Weights of a small mixture-of-experts language model, trained from scratch on English Wikipedia: 70.4M parameters.
Below are experts of layer 5 (counted from 0) of a mixture-of-experts language model. Rows are named router (the router's row for the expert), down (a neuron's output weights, with its number) and show model dimensions 0-127. Each number is 128 + 32 x the weight over its row's rms, rounded and kept within 0 to 255. Numbers have three digits each.
After each expert's rows: a language model's description of what the expert responds to. This comes from a sample of Wikipedia text that the model never trained on.

# expert 22
router:196044111052154108131143074216089197181174157131102143203147147131132090092071098154166123104154135153180106108150135140086189112137174063142092136091084144097137162084132178138133130146141146076145185112143120102073116074105154096095100133138138154149144135105159123069123150154079119169187095106092123139103102111155140155141162158135131128090115112093163132117146127144172129121144
down1:137134147181123141153146124108104107128159131084125130068101180124124112102155031077143126083159108148127110122112145112100160141105148119153115163145171098112147111183127104157131111099189150157125111160065096116105120141140136070136124107148145115150107112153073106135132093129110133118136115097126157075164127189193108180139164136088121132163097126134103090157199148171171116158106
down2:147110132128085146113133132093119135188121157140158226118078106120153080144123161107132093157171127123161106174132105106101138110101094155112170110128156104157156127138146126176134149142103133147167083118106066131124114086149091109094118082079092129138117176104102153145153157123158130111155089163083133130173135132146074151099116119161160059157144138124058059150120110167162128197142
Description: Pipe cells, line breaks and dashes in wiki tables and lists, especially the pipe opening a new row after a line break.

# expert 41
router:166122100076195130097090063220133107146113102113113134179151179148107083086105093132167083119138146125131100126132123130135138177073163094123117162189125126099128116131134153113139118187086190125094158102161123090093090136077154129133173114123161187144105170116180099121144101118087157103168125121137085111123097127196126154130166123072054136080152136122134079165129159106122095149118
down0:159146100128121112099061058101072097064077142139139150101153098071160177132119092104138136169131108147144089163112123152157112150127129172113064164115137168096120106097174096135100112158148147180067137154164087124122124154136146133180155109202086145142117121192045120121129098180207141192155180111108132081169089091096145141110141124137116060114116119140145097102106117147155135126134
down1:166085067113069190112164135163126115088071132116192168195154116089085152152117111155093156169106166141138162132111079133143125156121128127091109106146082119122211137102091145154070103115123140147146138125081126148117103210100102157115142153169127117120093171121082176136113081105156108151157132109122173127168115148111108130106107110116091122135101137142082079096130199115137144067095
Description: Word-initial fragments like p, sc, Sc, ph, Ph, th, stud before the rest of the word, as in sc-ience, Ph-D, p-oems.

# expert 19
router:162141132050152075122085090211122129164108160112109179153096155150042081119109119098144140133098204134129133122144114134119168173082169085089116142157156182112128122104117182117123133151132158159131187139077097084095075122059123082078155132097158138195100159097120138093144075101100117136157068122125138108118098100147174184139125132136111116138147124128166160128171101178130149124124
down0:114147147125144137173140131135224120159086080105176081129096190166117093102097116093159174146098118118152133114174163085143199066148074156192131158165132163148134131127118118136184100096169147183143075129108097138117125172135085122156119124129108121151159098152173094155124154116105104086143076084094164085036088165153080150112141136173147130086135128127085132134163085116172140139113
down1:104141137112129104194086128107137135113099124105154116086087126086157176139102160068109061150078100142114132149164127103135118087166173137110159176154095166194144111142082120128162143129134067125164146099098142118100138093149138145109108144094090171164136123137123158135133158118144137118123130114126178155148151178056075122149101156132157160143141138151131100168099094154131091070077
Description: Middle syllables (yl, or, el, id, ch) of long scientific, taxonomic and medical words, e.g. Staph|yl|ococcus, Chlamyph|or|inae, Act|in|omycetota.

# expert 44
router:178081113077225125109128135233090145182185107125093148155146131176083075111094108131169132085078119121142082141111094133138166174071152025080122146138123155149167151099144123089082162160131140125122157105172107103111133159034142076081149144112109141146111179082144112079108109090120205136164105153115183112133100112111122187167151133199083116109138137089123176099166144135163088144138
down0:147118131103151101187134107145110119178158149096144134126100122138153057159122126173113123123145150171127134133182131131096143152103096089078147140141091149109111131135135096090119120105154211145170114173181123107120110108071148144095095187127106128141107164161101150121136159083172205065100121061144160165046097121087180161141109122139134096075151150128137100115133130042114117099190
down1:055111109138164094131197141132124097118118113090125158197134076109132168091123159132148146120161119143141129139106138061193103135179158167106145145096071115080114096123137157130166092096075118124083126188141141118144140146108138134142160113121097135078117105167147158130119122195070066163047131098169098141134146148154136120174062079118174138113103155136176150171125139100082116082067
Description: Second or third pieces of capitalized names and places, such as Ar-th-ur, Col-wyn, Ed-mon-ton, often in lists and coordinate-heavy geography pages.

# expert 11
router:176095121085147153098128063208087112150156076109142113105165139144139102135115120128108141083113129077197115118203123129077138107118180061143142100105120101107132145126097162088132110128163144131122125110171077099093099146105156151115147139145120145146172177085182107105152092132109181063140126079090136112130095117190133153077181143160091142064125162121151143138096095148194122089148
down1:151153161118127122116094129177085136115119115146120037125111119077076133123138113135155176105189098146129171108149131113089164100136088139087124140125116105143077065124146110084158065177081141131154187149129125117135147132134097085133064167111133091152154110103110112129088075127068186136144134121149104130115149072118103161181105182163197114128123119146112126108117142160194155141128
down2:171078183134068122106180154169147100138123070110159095115115085137107135168062064173133085082134142093125076111155140111102150116105099088133149064154073192167107151158186174135115135137154111154121130093128146169117111127030103088141153137115136099153156107082141092097139082136097150095115087121180141095122148141111168109165106116144126179171106142131143137093139122092109140146104
Description: Opening word pieces like op, sup, spec, ret, sign, occ, as in un-op-posed, ad-op-ts, and list-line hyphens in infobox data.

# expert 57
router:177096139061166126109137055247112183160133116079141145104142150099111104091103105090096146089126129139124137182139141138151146161138163082128119123167090155121123129132125147136109159103161136083145148063128117089096117125083132142055056139151142103151112142066159129097155113170126134084183092128124160102109105154137086168118144158129108132140112042129151169141181111147205116096144
down1:129124110149117147095149122095121167141103099121170084088119078151092145148159135143139141134136121074177152131101174096166172135062109143112109121060102128105111124180114103133141078171177164183142148208061125158151134141140189143142127123108204118128189084133142090170116109089127162122117115144219144138115093148143143111142204076096109081046137136119139078124130115114068193159129
down2:133106138080132128197083123102176113081132138091060101063060139103167165168150143107114142195166118117131140143166135106113151065167152126171075155125128199108144182147166078141106129038130127084185160167083125093102166132098145108166109109162177156103174164173110121150119124096171144098119096117158109142162136128160161125093145152155125156097193180157115122180131091085096082126126
Description: List dashes and pipes at line starts, sentence-initial In, opening parentheses and quotes, and the t in anti- words.

# expert 8
router:166147105088120124119118076246141121129134166137068166166141149125053093091116064140153130132142077184161096127166120150134117147191173072106029091112112123095152157135122137105108125170137115090093157060150143098080130146057108113102144130089155132138146116145122123077162095140106137152148100106105133088157096089095131177111108186155088112125159110140155117142163114158223097153113
down0:136132129124095109101130150078128099147151142129102145143180138137162144139086133148103165130071141097107115120090190151129153124159162189136160156124158185157104120140123097149177089152176133104138081130164127181085058117143104119074193112161117109119094094116042145138099137140140037175117126116153128083102164142084110149147115113091068138102090143156115239095101087097108142120120
down1:133119147163160186110110146127196163136103130177150121124134184065162059095140136115167136135114142179122057099157152096096152110105089077108159119082164159129141148130142174127192131114084139108149148095169124123136178137154140122040107103187117135110114077066120134130108099111147114205110084104138115081092079108161044122071160182126165082068147120182113124145132128205135170085159
Description: Mid-word pieces inside personal and place names, often South Asian, Arabic or Slavic, in rosters and tables, e.g. J-ac-ob, M-ab-il.